Experts of a small language model: 160 SwiGLU neurons an expert, 866M tokens.
Below are experts of layer 2 (counted from 0) of a mixture-of-experts language model. Rows are named router (the router's row for the expert), gate (a neuron's input weights, with its number), up (a neuron's input weights, with its number) and show model dimensions 0-159. Each number is 128 + 24 x the weight over its row's rms, rounded and kept within 0 to 255.
After each expert's rows: "gets" lists some tokens that make up at least twice as much of what it gets as of all text. This comes from a sample of Wikipedia text that the model never trained on. Tokens count by the router's weight.

# expert 0
router [104  99 106 163 137 151 144 130  97 152 124 147 115 148 123 122 131 124 140 154 140 169 101 129 109  86 106 124 126 118  98 128 156 120 147 108 162 104 110 128 165  80 112  80 104 104 111 170 182 133 105 126 138 158  99 132 115 119 123 100 143 157 102 145 165 148 126 146 145 129 126 125 113 150 101 149 148  82 122 147  98  78 118 128 146  96 128 137 121 113 117 150 166  99  98 160 125 115 132 132 112 138  95 127 151 126 133 117 107 141 122 140 105 105 134 113 117 134 145 106 153 111 131  87  99 126 144 147 150 138 139 131  93 113  85  77 136 122  85 115 110 139 107 150  71  69 143 159  71 154 114  92 157 102 143 156 133  80  92 100]
gate2 [145 123 143 107 125 156 141 120 132 149 121 140 173 124 146 143 132 108 120 179 103 126  91 111 137  80 124 133 117 117 140 117 108 142  70 116  97  97 108 125 102  74 110  95 114  89 134 124  77 151 156 126 154 143 102  66 142 102 155 119 165  96 184 139 103 168 125 122 146 109 140 125 123 142 144 119 153  69 157 132  90 124 138  94 113 122 115 116 115  75 100 127 110  85 123 166 135  75 112 107 183 121 139 145 124 128  97 142 132 138  82 140 115 150 143 167 132 123 109 139 139 111 134  89 115  99  98 123 102 102 137 141 128 126  83 120 102 130 137 125 140 157 183 159 115 124 130 107 139 111 115 115 118 141 122 101 124 140 141 135]
up2 [150 161 105 185 107 161  75 117 129 160 141  81 123 105 133 113  96  90  99 138 147 148 130 157 125 147 133 108 132 112 112 105 109 130  62  94 159 109 163 129 151  92 150 116 146 140 139 130 150 139 142 144  94 119  94 168 105 108 116 159 124 109 142 140  80  95 126 119  78 114 146 110 125 128 145 119 160 112 130 125 116 123 170 153 131 115 151 117 140 151 123 126 123  77 127 128 150 101  92 122 113 119 108 102 148 107 116 118 115 154 136 116 149 145 163 123 125 129  82 148 122 167 114 147 155 127 128 156 119 118 125  65  78 129 106 132 138 121  99 121 136 116 150 132  75 112 141 130  73 143 170 101 103 113 165 158 142 137 147 158]
gets: " G", "G", " e", " J", " Le", "K"

# expert 14
router [120  83  98 143 126 116  87 140 116 139  62 139 114 147 152 104 145 105 124 146 147 147 107 139 144  99 103  94 154 106 110 147 154 106 143 118 157 101  93 148 159 103 115  88  98  99 157 152 149 111 110 106 111 149  99 112 103 123 110 106 135 163 106 156 152 151 152 139 167 145 106 147 101 145  96 146 145 107 102 142 113 110 101 124 158 110  99 147 110 112 106 153 149 104  88 152 155 151 133 147 114 161  99 112 159 146  98 106 105 159 110 143 118 101 133 102  94 149 161 103 158 101 147 104 103 107 151 151 143 117 156 158 102 105 104 107 144 144 109 101 103 100 110 159 110 105 151 150 112 151 104 107 156 108 165 155 168  90 100 111]
gate2 [ 95  99 119 176 138 157 141 140  68 151 134 153 150 114 161 121 146 147 121 148 172 145  98 121 150 128 128  93 174 113  95 196 152 168 129 113 128 100 122 135 143 151 126 130 101 128 177 133 168 109 104 120  60 139 120  89  85  92 112  93 137 119 118  91 143 114 118 116 112 108 113 111  92 147 108 125 143 110 122 122 108 113 128 113 115 112 143 128  83 101 142 144 162 117 138 136 117 123 138  99 111 124 129 109 121 162 102 106 123 116 136 143 105 100 128 126 113 133 109 111 147 126 130 107 119 120 178 117 125 145 150 141 132 162 123 102 127 144  76 129 119 125 106 137 120  75 140 155  80 143  68  91 171 101 142 155 110 102 114 110]
up2 [112 102 111 135  98 114 139 142 126 111 121  90 136 143 160 130 142 154 144 152 158 126 117 134 135 150 151  94 170  99 106 147 168 146 107 139  91 117 131 124 115 145 143 139 134 152 167 124 148 109 143 115  88 136 142  80  97 139  80  79 162 106 119  92 129 108  84 102  77 115 142 105  75 118 118 105 110 139 157 123 120 144 109 126  97 143 129 103 120 133 136  95 136 122 130 116 161 118 162  77 120 118 123  97 147 144 116 153 154  89 140 166 153 141  95 153 130 113  46 162 130 147  77 138 112  99 153 125 136 140 101 140 131 129 143 152 112 100 130 133 127 120 140 144 117 100 116 143 154 101  93  97 130  64 135 128 103 158  97 119]
gets: ")", "3", "2", " his", "6", " he"

# expert 28
router [127 118 122 128 144 134 129 133  96 123 135 156 100 139 142 106 109 115 131 132 152 141  79 155 153 111  69 114 137 131 136 169 141 145 166 139 148 112 101 119 171 111 138 134  89 115 121 136 164  84 116 105 127 148 104  98  98 105 123 114 125 169  98 163 165 148 131 146 147 163 111 138 118 141 135 148 154 128 106 142 127  73 101 113 135  77 120 138  98 104 111 167 151 112 127 183 146 109 147 136 114 160  98 104 143 160 102  99  95 149 158 179 108 107 121 115  73 180 165 114 145 143 123 108 105 111 154 157 148 147 137 160 132 121 130 116 148 135  87  90 124 117 120 149 111 109 148 158 101 139  84 128 142 137 137 158 160  97 103 107]
gate0 [115 116  94 131 136 111 147 134 149 134 138 169 213 107 143 140 158 126 121 133 147 120 136 153 132 116 165 177 107 155 100 106 167 107 167 148  98 133  91 125 127 155 143 128 132 124  97 142 136 127 109 143 128 190 108 107  93 132 169  84 104 125 148 117 165 137 156 159 106 156 117 134 125 118 148 132 114 130 151 151 178 153 143 126 173 134 108 129 129 147 111 151 107 113 151 133  91  90 116 113 120 154 133 119 128 142 149 158 190 154 118 137  80 119 149 127 154  81 132 181 120 141 166 156 108 113 122 149 112 100 129 158 128 143 115 131 124 103 144 137  82 133 168 131 115 166 186 143 127 131 144 103 106 132 114 118 130 113 148 124]
up0 [147 116 164 155 124 108  95 123 109 112 117 141 132 109 116 135 142 175 103 132 153 102 136 116 135 136  70 119 133 104 205 160 120 108 107 124 153 152  91 109 137  87 130 121 146 137 118 116 164 115 217 180 117 113 161  93 145 102 107 103 110 108 109 116 135 111  90 106 111 113 145 126 150 173  98 135 169 128 119 139 101 137 146 123  96 155 138 125 157 146 151  94 108 142 113  98 107 135 107 132 114 143 145 113 107  97  95 131 106  86 116 125 109 142 170 115 149 151 113  98 155 171 136 103 102 164 132 104 132 142  99 124 115 103 122 138 108 151 129 125 115 159 100 107 168 137  86 149 130 126 135 139 134 108 117 116 135 147 118 183]
gets: " but", "er", " Em", "ks", "ens", "ik"

# expert 42
router [117  76 112 137 124 106 101 144 115 135  53 141 135 147 169 100 139 110 139 149 136 140 117 152 132  96 104  77 146  96 122 145 131 122 130 122 159  98 102 157 160 110 121  90  99  94 156 147 152 114 126 131 112 152  97 111 104 129 108 101 129 160 101 143 165 130 167 143 173 115 111 131  97 139 100 147 136 112 101 132 117 118  96 134 150 112 105 149 117 119 116 158 158 114  79 145 148 168 132 149 135 153  89 118 170 151  97 107 111 171 127 134 134 103 135 122 105 150 170 102 169  99 144 114  89 117 141 150 148 118 155 167 112 116 111 114 145 153 116 104 111 119 125 154 114 107 149 153 125 145 103 104 147  85 168 164 163  92 111 105]
gate4 [ 87 131 141 154 124 120 151 128 122 182 154 144  84 124 180 155  94 157 124 142  70 122 115  83 132 162 139 121 109 152 154 110 129 141 100  86 146 162  90 133 136 107 150 126 114 116 151 146 119 132  81 105 111 114 147 130 154 124  95 153 153 174 146 130 147 137 130 146 120 122 133 156 146 125 128 106 131 139 153  93 138 124 140 145 106 125 147 138 118 131 130 146 142 115 120 136 131 144 158 133 159 180  67 110 102 139  91 157 133 108 120 154  92 115 148 149  99 142 102 111 201  94  84  79 127 140 144 114 149 126 154 152 111 148 139 120 123 114 130 130  81 102 130 135 149  87 130 133 120 103  73 124 114 124 167 138 145 136 112  85]
up4 [141 184 119 146 115 137 137 122 145 134  92 167 166 125 178 112 129 156 149 120 103 136 134 132  99 125 118  97 118 178 136 111 147 149  78 131 134 131 157  83 110 166 159  66 125 146 116  98 110 152 135  79 121  83 123 164 147 114  98 128 158 108 137  89  85 141 106 119 100 101 160 136 154 128 119  84 144 154 155 112 146 136 129 184 124 131 106 123 161 136 160 126 147 110 151 121 116 151 150 153 146 145 100 114 105 112  94 154 168  92 155 128 109 136  89 166 122 114 143 109 163 118 140 137 139  91 138 124 137 118 159 128 102 178 143 153 131 151 130 124 123 121 151 138 164 130 107 146 116 108 101 113 137 121 155 125 172 168 122 119]
gets: "2", "1", "5", "7", "6", "4"

# expert 7
router [117  83 100 142 128 116  95 140 116 140  61 136 112 146 153 103 146 104 119 145 154 147 109 136 143  98 105  95 154 108 111 146 154 106 145 118 158  99  96 148 160 104 116  89  98 100 159 150 149 110 108 103 112 150  98 113 103 126 108 106 135 162 105 154 153 150 151 141 169 141 105 147 101 144  99 145 146 107 100 142 113 111 102 123 161 110  97 149 108 113 106 153 150 101  87 152 156 154 132 148 116 163  98 112 157 147  95 107 106 162 111 143 118 103 132 102  95 147 160 101 157  99 149 103 107 107 151 150 144 117 155 159  97 103 106 109 143 142 108 103 102 103 113 158 112 105 150 150 111 152 104 107 156 108 164 155 165  88 100 109]
gate3 [ 88 147 134 130 127 178 128 124  90 167 158 144 111 128 156 136 151 117 135 174 110 123  98 111 137 151 102  81 145 141 125 135 154 142 126 119 145 118 112 146 142  99 111 116 116  87 148 163 151  73  95 151 148 134  67 121  98 122 151 140 106 154 154 132 110 125 144 146 174 126 122 180 136 161 149 147 156 106 129 151 143  84 134 125 148 135 148 161  93 108  87 159 149 167 112 117 128 113 137 135  80 151 103  80 120 143 120 149 111 115 133 168 102  97 102  76  71 141 121 132 121 111 122 166  87 119 142 162 103 116 117 150 114 150 125 119 143 138  88 111 137 137 126 139 108  85 145 136  91 161 117 104 142 120 127 128 152 122 109 130]
up3 [ 82 113 154 117 148 121 128 131 129 145 152 154 179 131 167 166 129 159  56 122 136 163 108 129 141 141 139 154 158 123 124 102 148 117 132 104 134 126 101 114 157 126  96 167 134 137 131 141 154 159 130  90 119  92 174 159 128 147 110 115 158 108 105 151 130 113 147 102 102 146 152 131 133 118 102 120 140 143 112 122 124 145 142 129 127 106  85 149 154 193  83 103 135 111 140 145 136 121 106 142 127 130 116 130 103 116 126 160 133  98 147 123 120 135  88 180 106 125  65  89 109 142  65 108 158 132 143 138 133 165 105 122 111 143 186 112 145 147 147 135 123 102 163 111 146 118 158 131 141  95 152 139 144 129 111 148 118 102 122  69]
gets: ",", "\n", " ", ";", "),", " H"

# expert 51
router [121  89 118 140 140 153 115 119 104 150  82 133 120 143 143 113 156  97 129 154 130 143 115 146 140 109  95 108 152 102 111 143 163  99 130 109 152  97 109 132 182 110 119 101 110  82 159 142 153 105 115  97 129 157  83 111 114 138 129 106 128 172 106 153 153 135 160 129 178 132 112 138 105 131  82 139 133 109 117 137 102 110 105 128 180 114 111 151 115 129  97 164 138 103  87 153 153 141 128 146 115 156  93 119 151 157  90 101 103 143 130 138 120  87 127  92 100 135 162 106 155 110 149 114 103 109 155 160 141 133 140 166 116 120 120 109 157 155 110 100 117 115 121 159 107 115 165 174 110 141  99  99 156  97 172 165 148  98  88 118]
gate6 [111  94 145 136 109 137 105 112 120 153 108 138 162 131 138  93 146  98 109 152 157 141  92 118 123 126 134 151 152 116 135 136 143 122 143  54 147  89  88 157 167 128 113 113 120 122 129 141 150 141 118 135 148 149 131 121  96 103 100 127 171 136  73  99 158 100  83 116 113 126 103 100 124 123 110 142 136 113 100 146 122 111 139 103 117 109 123 118 126  85 126 163 181  97 101 150 134 135 119 122 102 135 106 115 195 147  93 137 127 147 123 132  97 126 117 153 148 139 120 140 110 130 112 145 158 153 158 107 123 121 117 120 121 123 117 115 150 152  62 108 113  92 155 153  67 104 172 110 142 188 155 102 160 118 109 142  95 122 118  92]
up6 [ 99 173 101 139 171 121 144 170 116 121 154 157  79 149 130 127 109 154 107 105 135 120 130  99 119 116 107 117 148 117 150 136 112 142 130 141 130 192 154 128  80  91 102 115 129 134 139 139 139 123 100 124 107  92  94 126 128  90 115 101 117 112 135 170 157 123 137 166 100 132 142 143  83 132  99 131 149 102 128 138 108 136 103 196 144 127 119 143  99 141 110 100 126 126 150 144 116 134 138 163 184 118 167 104  88 168 159  94 139 136 100 153 128 101 104 119 130 136  98 122 162 104 172  82 131  97 124 150  99 123 138 127 106 114 105 114 117 108 170 167 113 119 120 138 169 108  90 140  99 104 129 121 136 180 140 125 138 108 110 154]
gets: "9", "5", "8", "6", "7", "4"

# expert 35
router [119  82 100 142 127 117  90 140 115 141  60 137 113 146 153 104 146 105 120 147 150 147 109 139 143 101 103  94 153 107 109 146 155 105 144 118 158 101  96 150 158 104 114  88  97  99 155 150 149 109 108 101 112 150  96 112 102 122 109 106 134 161 107 158 152 150 154 143 167 141 104 147 101 143  98 145 146 107  98 142 112 110 101 123 158 110 101 148 109 114 107 153 148 100  87 150 155 152 132 147 114 161  98 111 157 147  98 107 108 160 112 144 119 104 132 102  95 148 159 103 155 100 148 104 104 108 152 150 145 116 155 156 100 106 106 107 143 145 110 103 103 101 112 157 111 105 150 150 112 151 104 106 155 106 166 154 170  91  99 110]
gate7 [103 130 132 172 110 146 118 130 118 176 163 176  91 117 135 147 181 137 140 104  98 107 107 144  92 104 147 106 113  97 109 121 150 131  88 151 150 152 121 114 166 124 114 140 105 103 136 137 141  92 102 160 137 122 104 106 110 115  82 158 146 119 110 165 182 155 158 150  94 113  87 106 138 132  35 128 138 128 161 127 140  81 163 129 141 110 152 163 120  98 127 128 159 120 118 147 113  86  82 148 136 130 115 142 120 139 137 103 147 116 129 148 140 140 121 116  99  97 146  78 142 106 106 151 126 147 134 165 132  91 118 121 126 120 115 105 137 155 135 127 149 115 120 159  97 116 157 141 123 148 138 105  93 134 119 147 116  89 125 103]
up7 [171 115 143 162 129 127 135  73 115 132 136 134 159 113 139 145 118 119 118 142 160 108 128  82 144 116  75 108 128 117 128 119 150 126 159 113 113 115 165 111 103 119 152  86 112 118  96 134  96 149 125 124 112 115 166 161 142 107 131 118 153 175 108 117 129 151 153 122 198 156 134 162 102 164 108 127 143 157 115 179 108 156 145 127 140 138 135 135 125 133 122 169 104 149 105  97 121 134 141 119 130 130 136 171 130 123 156 110  76 173 146 148 118 130 131 144 131 117 133 146 161 129 198 123 121 124 123 114  78 125 143 117 114 109 107 108 113 139 121 113 108 183 144 101 101 125 148 123 148 168 117 174 118  65 134 138 183 120 154 137]
gets: "9", "8", " a", "5", "6", "4"

# expert 45
router [127  81 103 144 127 114 106 136 125 129  54 131 109 145 137 101 151 111 118 143 145 136 109 159 137 113 110  96 147 112 107 154 147 120 142 120 152 103 107 155 175 100 111  80 105  97 158 147 150 119 112  94 113 149  95 121 105 126 110 104 122 164 106 140 153 144 154 137 184 146 125 143 106 146 100 152 139 111 100 139 120 114  82 120 162 112 115 138 111 114 111 151 146  91  84 147 162 161 130 140 123 156 108 112 177 152  95 116 105 158 108 144 123 104 132  97  99 145 169 107 155  93 150 103  99  97 154 146 140 115 151 160  83 110  95 110 139 148 117 108 112  97 106 155 111 107 140 146 119 148 109 115 152 102 163 144 159  83 109 118]
gate4 [ 75 145 149 146 159 156 130 110 117 127 116 125 140 140 106 106 139 179 127 143  97 124 140 117  99 116 162 169 153 129 104 135 134 156  98 110 121 132 103 110 126 151 125 116 121 112 113 138 161 139 112 114  97 107 102 110 113 135 158  89 160 121 114  84 120 136 130 140 116  78 157 157 144 189 127  85 118  70 131 135 165 119 137 127 161 143 123 136  99 135  99 109 143 100 163 137 100 147  91  91 146 152 134 159 104 123  89 102 110 144 173 112 144 163  62 150 116 140 145 123 134 122 125 104  86 107 103 129 201 131 127 161 100 149 113  88 171 104 119 120 123 112 116 135 137 123 114 120 105 154  98 119 102 113  91 122 137 124 109 132]
up4 [136 135 123 170 131 119 160 166 126 112 118 134 143 136 138 172 124 136 106 106  97 141 124 136 114 138 118 111 118 150 143 139 122 105 159 115  90 115 116 143 155 110 107 147 143 112 123 119 125 130 150 122 161 139 140 201 133 131 124 146 146 185 143 129 174 117 107 122 162 115 135 117 102 106 139 151 129 160 102 163 163 121 124 171  91 122 159 124 109 135 121 103 142 143  99 123 155 109 146 136 142 197 125 113 161 127  64 168 140 132  81 122 129  67 183 149 121  93  75 161 111 132  64 132 116 127 145 111 140 134 118 129 165  95 147 120 112 139 115 110 101 119 142 111  97 159 125 131 142 101 117 111 151 166 155  95 140 116 151 111]
gets: ",", " he", " it", " The", "-", " It"

# expert 3
router [ 89 106 128 150 117 149 142 153 111 155  98 144 134 145 135 100 123 138 119 161 160 158  94 121 131 137 113 106 140  95 105 175 112 100 157 109 166 118 133 133 159  98 114 131 102 107 139 136 132 110 121 125 125 164 102 106 113 122 126 110 118 155 122 135 147 148 149 125 151 120 137 129  86 167 101 139 149 122  83 152 122 116  96 137 147  82 112 138 104 111 113 180 142  88  87 171 154 125 115 132 104 126  87  74 151 146 111 126 118 131 113 149  98 116 134 126  98 151 130 115 161  84 157 111  78 139 151 134 144 107 169 137 111 100  99  81 136 136  97 120 129 127 135 176  86  98 175 161 117 147 121 108 177 108 181 140 144 107 116 110]
gate3 [124 120 114 117 109 118 149 142 120 148  96 132 129 111 110 116  86 107 130 108 144 159 119 130 144 103 102 173 126 155 148 129 144 111 127 118 117 120  92 171 204 112 145 136 119 147 144 170 158 131 134 131 102 124 144 150 148  74 110 160 134 134 151 111 112 138  63 142 119 144 127 126 147 141 127 178 110 101 112 157 136 131  94 128 147 142 115 109 138 118 109 123 145  59 138 138 123 114 113 150 106 166 198  92 114 159  81 120 136 112  77  98 110 128 107 155  68 126 123 179 128 123 114 138 130 138 136 125 168 161 145 111 134 120 149 132 113 128 127 145 163 108  96 193 130 118 108 121 121 146 133 141 176 148 113 109 118 123 144 119]
up3 [ 97 109 136 141 178 116 173 140 129 110 103 102 139 120 101 103  67 141  93  83 163 135  87 120 161 113 105 146 132 129 121 127 124 111 124 125 146 134 108 154 150 131 166 141 103 137 144 121 179 122 139  96 166 154 158 120 149  76  81 148 114 152 131 103 143 124 113 130 158 140 138 143 179  96 126 156 157 133  90 138 121 101  97 107 139 120 137 133 128 155  88  91 132  92  81 183 174 140 127 124 123 148 132 140 106 146 128 132 139 101  78  85 114 127 119 149 126 114 130 160 100 143 106 141 128 151 130 104 135 114 127 101 140  94 142  93 107 125 131 152 153 107  89 119 111 130 162 135 109 121 160 138 146 165  81 148 136 127 153  99]
gets: " In", " May", " October", " September", " March", " July"

# expert 50
router [101  86 139 156 135 134 121 127  91 140 129 140 109 169 141  60 128 123 118 142 141 139 119 152 126 121 113 120 149 120 113 152 122  94 144 131 134 131 105 162 197 102 125 119  89  98 157 158 152  97 135 125 106 140  91 147 103 153 107 143 119 163 121 114 153 111 135 140 132 138 124 167 115 152 104 121 186 118  99 166 120  99  92 120 159 113 145 163 112 102 109 144 113 102  72 162 146 134 123 148 152 165 121 108 142 154 131 116 105 133 104 131 100 107 116 110 105 122 136 115 131 108 160 145  88 109 143 143 140 107 172 153 111 115 121  83 167 143 123 108 113 121 124 155  83 113 146 166 108 129  90  94 173 122 142 179 128 105  84 107]
gate2 [130 120 110 180 119 135 125 130 109 110 128  91  98 117 135  99 142 114 150 121 110 167 137 103 143 105 135 100 145 187 146 102 114 103 157 171 150 138 170 147 128  97 106  80 115  94 146 174 195 125  96  93 104 169  62 111 130 115 102 131  97 110  98 145 115 114 121 145 144 141 139 136  82 118 142 123 123 129 136 111 144 126  93 151 113 157 113 128 131 108 156 104 110 111 172 161  81 119 154 137 130  97 143 146 103 144 170 100 152  88 159 153 109 145 167 150 117 132 103 136  96 132 145 133 129 137 126 152 120 122 155 140 101  96 152 136 157 158 116 124 138 133  94 111 141 105 136 167 118 141 104 149 136 138 173 152 136 151 138 119]
up2 [157 151 146 134 121 126 143  96  95 113 134 142 119 138 117 142 167  95 139 146 135 141  59  95 122 114 132 111  96 159 150 146  95 122 124 138 135 134 152 110 143  99 128  85 117  61 145 171 144 129 105  97 135 136  62  94 113 130 111 126 115 126 109 134 107 123 108  96 147 141 149  93  67 147 120 142 147 109 125  94 145  93 104 157 130 172 130  91 139 124 158  97 113 141 146 123  96 137 110 106 124 108 139 148 119 133 165  91 133 107 125 147 112 169 163 123 135 162 113 116 109 123 118 116  87 140 155 166 156  88 149 147  86 114 149 126 172 117 140 122 160 141  75 113 150 110 110 164 146 142 120 127 147 160 129  82 140 144 135 121]
gets: " after", " this", " After", " short", " Los", " This"

# expert 26
router [123 126 131 159 140 142 128 110 103 153  87 139 142 158 146  99 142 138 130 157 132 167 106 147 125 110  96  90 166 107 117 135 158 113 147 106 167  92 104 141 139 109 117 111 111  80 171 176 138 104  96 109 104 172 100  98 107 128 107  86 123 142 105 157 153 143 124 118 132 127 122 141 136 153 113 114 139  97 103 168 108  97 100 126 180 104 134 130 111 118 114 160 170 129 114 144 125 108 128 129 116 146 123 108 140 149 121  72 102 134 104 137 117  63 101 118 108 138 179  92 149 111 150 107 129 132 154 171 134 119 159 157 119 136  99 104 137 130  98  70 119  99 124 134  83 127 144 157 109 136 130 112 165 105 133 141 119 113  83  97]
gate1 [120 128 161 109 151  66 163  97 121 125 115 148 142 138 100 123 130 119 157  92 141 123 148 123 144  75 169 141 122 122 154 129 156 121 154 191 105 119 102 185 139  98 161 111 108  84 111 132 134 164  89 116  84 141 132 140 112 102 149 110  99 125 153 127  93 116 145 120 128 139 116 142 127 107 139 132 108 133 124 172 148 116 133 117 118 146  95 106 129  69 142 127 134 105 136 117  93 150 137 162 166 152 131 115 139 191 132 165 170 187 143 106 117 130 132 118 120 129 146 104 130 166 148 119  85 115 159  66  94 142 170 136 156 123 100 136  98 121 112 101 101 125 127 114 140 129 123 146 106 144 121 136 148 147 151 128 149 116 154 128]
up1 [113 122  80 163 104 135 111 140 103 126 142 136 133 114 139 154 130  90 110 187 196 105 123 139 131 105  88 120 135 140 121 137 145 160 121 161 133  93 156 108 119 144  86 108 169 154 119 138 116 131 149 110 138  87 110 159 118 155 151 118 123 143 156  97 128 155 126 110 113 125 115 105 124 127 121 116 145  95  85  87 130 170  95 140  69 132 123 122 152 149 112 141 115 109 115 155 152 151 132 101 182 148  70 133 134 107 156 102 117 143 116  86 141 144 133 119 147 118 125 109 136 132 129 110 146 127  81 184 133  71 112 108 145 117 142 137 133  97 126 166 112 158 172 108 144 138 151 105 111 109 165 120 125 168 109 131 141 162 154 120]
gets: " \"", " that", "ions", "ations", "\"", "ity"

# expert 40
router [108 120 118 184 109 143 135 141  82 159 116 131 119 153 133 116 114 130 142 166 121 135  95 144 128 114 127 119 129  97 103 135 126 119 127 123 164  89 126 130 140  79 108 111 102  88 139 134 175 119 108 103 130 156  90 142 122 154  99 118 141 132 104 142 127 145 147 122 141 121 115 143  69 172 122 151 144 128  96 167 141  76  91 113 155  78  96 139 124 116 125 163 159 105 102 161 160 137 111 162 114 140 112 113 152 141 120  99 107 137 120 123 122 114 147 138 113 139 155 120 119 110 160 118 111 112 156 166 124 130 162 134 123 137 116  95 135 117  86 116 114 119  97 185  98  82 144 170  97 157 108 103 172 114 142 177 119  79  84 109]
gate4 [132 123 111 169 128  94 127 102 141 113 164 179 129  86 128 126  99 153 128 165 137  80 163  93 190 128 135 135 171 183 118 102 164  78 104 105 151 135 111 132 132  92 144 128 147 160 127 135  97 116 125  75 129 150 133  84 145 152 122 164 128 138 146 111 125 152 155 141 122 135 111 132 151 141 148  92 108 117 121  63 120 115  98 143 150  83 144 152 157 119 140 157 137 128 159 139 103 112 141 103 151 143 143 124 120 103  88 114 150 129 159 100 103 120 131 147  92 125 131 140  90  78 127  91 147 165 147 123 135 116 139 149 106 135 103 123 129  79 163 106 162 116 141 151 135 121 112 136 116 130  94 114 145 125 135 140  96 100 128 154]
up4 [187 154 107 111  94 154 102 159 161 175 121 113 145 136 140 139 136 130 117 140 134 121 121  69  86 128 128 152 148 144 124 127  90 141 102 151  99 113 140 113 126 154 106 139 125  92 113 146 134  98  91  52 119 158 147 111 119 115 113 142 169 115 127 121 106 143 131 110 127  80 137 124 105 114 144 120 173 144 121 147 129 129 119 137 102  82 157 125 166 160 145 126 124  89 111 140 149 107 111 119 149 156 114  89 123 112  99 100 112 146 120 138 107  86 142  93 141 118  93 107 108 145 112  89 159 122 142 118 160 131 172 155 178 162 159 168  91 123 174 143 149 151 147 158 158 121 129 133 134 133 121 107 157 120 142 147 144 153 157 103]
gets: " part", " g", " than", " Re", " rel", " Sub"

# expert 49
router [106  83 106 167 128 134 108 106 112 139 114 168 136 146 146  94 108  96 127 145 168 137 120 172 160 111  85 106 163 122 126 151 162 127 121 115 134 129 111 122 146 109 117  86  86  89 133 137 135  83  81 120 124 127 106  91 105 140 119  72 130 129 102 121 123 138 146 153 125 130 107 162 116 164 102 135 141 110 103 151 111 109  92 141 160 122  90 164 111 111 112 168 157 115  88 156 130 114 103 147 115 144 118 120 152 151 113 124 118 177 125 132 113  97 119  82 117 157 136  94 163 142 167  84 122 100 149 158 122 148 132 175 112 117  87 143 158 122 111 118  79  87 133 144 115 109 155 137 105 149 119 107 158 118 173 135 136 120 118 121]
gate3 [134 123 168 112 112 139 125 119 157 135 102 124 105 145 123 145 122 100 156 177 129 158 112 132 111 119 121  95  98 160 146 117 137 108 152 125 155 112  91 141 136 135 173 117 130  86 141 105 164  95 104 100 130 188 108 161 164 105 132 130 128 150 128 115 149 133 117 163 125 162 129 152 146  87 126 104 175 181 146  99 145 152 142 149 100 131 171 122  96 141 124 139 198 133 165 152 106  83 122 124 105 126 132 116 134 171 100 156 129 147 122 164 117 125 131 117 120 136  81 141 115 139 140 156 153 109 176 154 158 163 117 101 123 153  96 147 103  92  87 110 150 121 119 152 115 146 145 132 171 126 142  91 162 127 114 105 156 123 128 142]
up3 [105 126 123 136 150 134 104 109 124 113 124  99 109 135 125 101 179  89 139 113  39 131 140 150 152 151 125  91 129 129 118  61  94  89 138 144 112 144 155 111 106 102 111 109 101 118 128 119 113 119  88 144 122 143 167 146 152  91  93 101 130 110 159 151 132 159 106 132 123 164  85 130 130 141 159 148 121 108 126 116 128 114  96 137 128 129 131 162 122 130 159 129 135 132 137  89  85 120 153 138 110  95 139  72 104 168 119 165 123 117 155 167 162  91 140 119 118 146 122 113 116 120 112 135 123 135 110 125 130 153 117 128 175 144 115 143 126  85 135 121 173 138 169 129 120 118 126  87 117 187 170 113 152 114 153 119 147 103 141 165]
gets: "ose", "ed", "ate", " for", "ated", "one"

# expert 47
router [132 122 108 137 112 143 117 118  84 143 123 157 138 157 137 111 148 107 125 142 145 142 118 149 174 106 110 127 138 111 128 141 151 110 158 103 178 101  81 148 150  98 139  77 100  96 183 152 176  96  95 142 114 164 118 116  98 145 134 100 116 133 118 151 139 171 108 112 152 135 108 132  96 194 110 154 169 110 128 115  73  96 123 129 162  93 123 153 112  91 111 159 164 118  97 129 145 147 141 144 130 160 140 107 133 137 114 103  99 154 113 144 123 120 155 108 116 160 135 117 154 136 129 121  97 133 139 146 131 132 135 147 148 109  93 109 187 161  84 110 114 101 109 138 122 115 177 171 103 130 121 106 143  90 123 133 111 130 117 108]
gate0 [164 117 113 135 146 127 171 123  98 120 163 115 108 102 123  93 174 154 108 126  73 153 111 127 161 129  83 152 128 126 149 146 158 105 125 157 109  94 120 157 132  92 108  74 113  74 116 134 126 100 124 134  83 142 128 128 141 136 140 119 117 125  96 126 118 148 169 137 142 115 164 158 119 132 102 188 146 109  79 172 109 146 136 119 160  81 130 159 119 130 124 127 145 128 120 141 156 145 130 159 138  75 128 148  92 114 131 105 133  98 117 114  99 121 138 165 109 139 126 141 141 102 171 126 123 110 111 101 100  76 103 116 128 100 158 121 117 159 150 152 109 136 169 153 115 142 134 104 164 110 148 167 109 130 138 143 177 124 141 115]
up0 [153 112 130 113  91 104 145 128 184 130 122 146 108 132 126 141 102 111  66 121 140  69 136 133 127 116 129  82  85 153 141 122 135  97 127 124 121 146 134 117 121 123 113 108 130 138 166 114 116 144 122 101  99 111 129 116 118 147 100 168 115 131 163 101 151 135 136 125 141 157 138 154 134 137  58 124 162 125 139 129 131 110 102 142 166 153 119 147 134 119 111 138 125 152 110 103 147 154 112 161 120 119 118 133 161 165 109 146  99 132 106 189 145 188 175 111 109 167  76 152 187  93 168 155  95 133 119 149 161 142 113 135 112 117 168 103 119 123 121 103 126 144 158 156 115 165 134 153 148 151 158 152 124 166 122 111 136 109 112 110]
gets: " ex", " no", "ers", "ors", "ary", " main"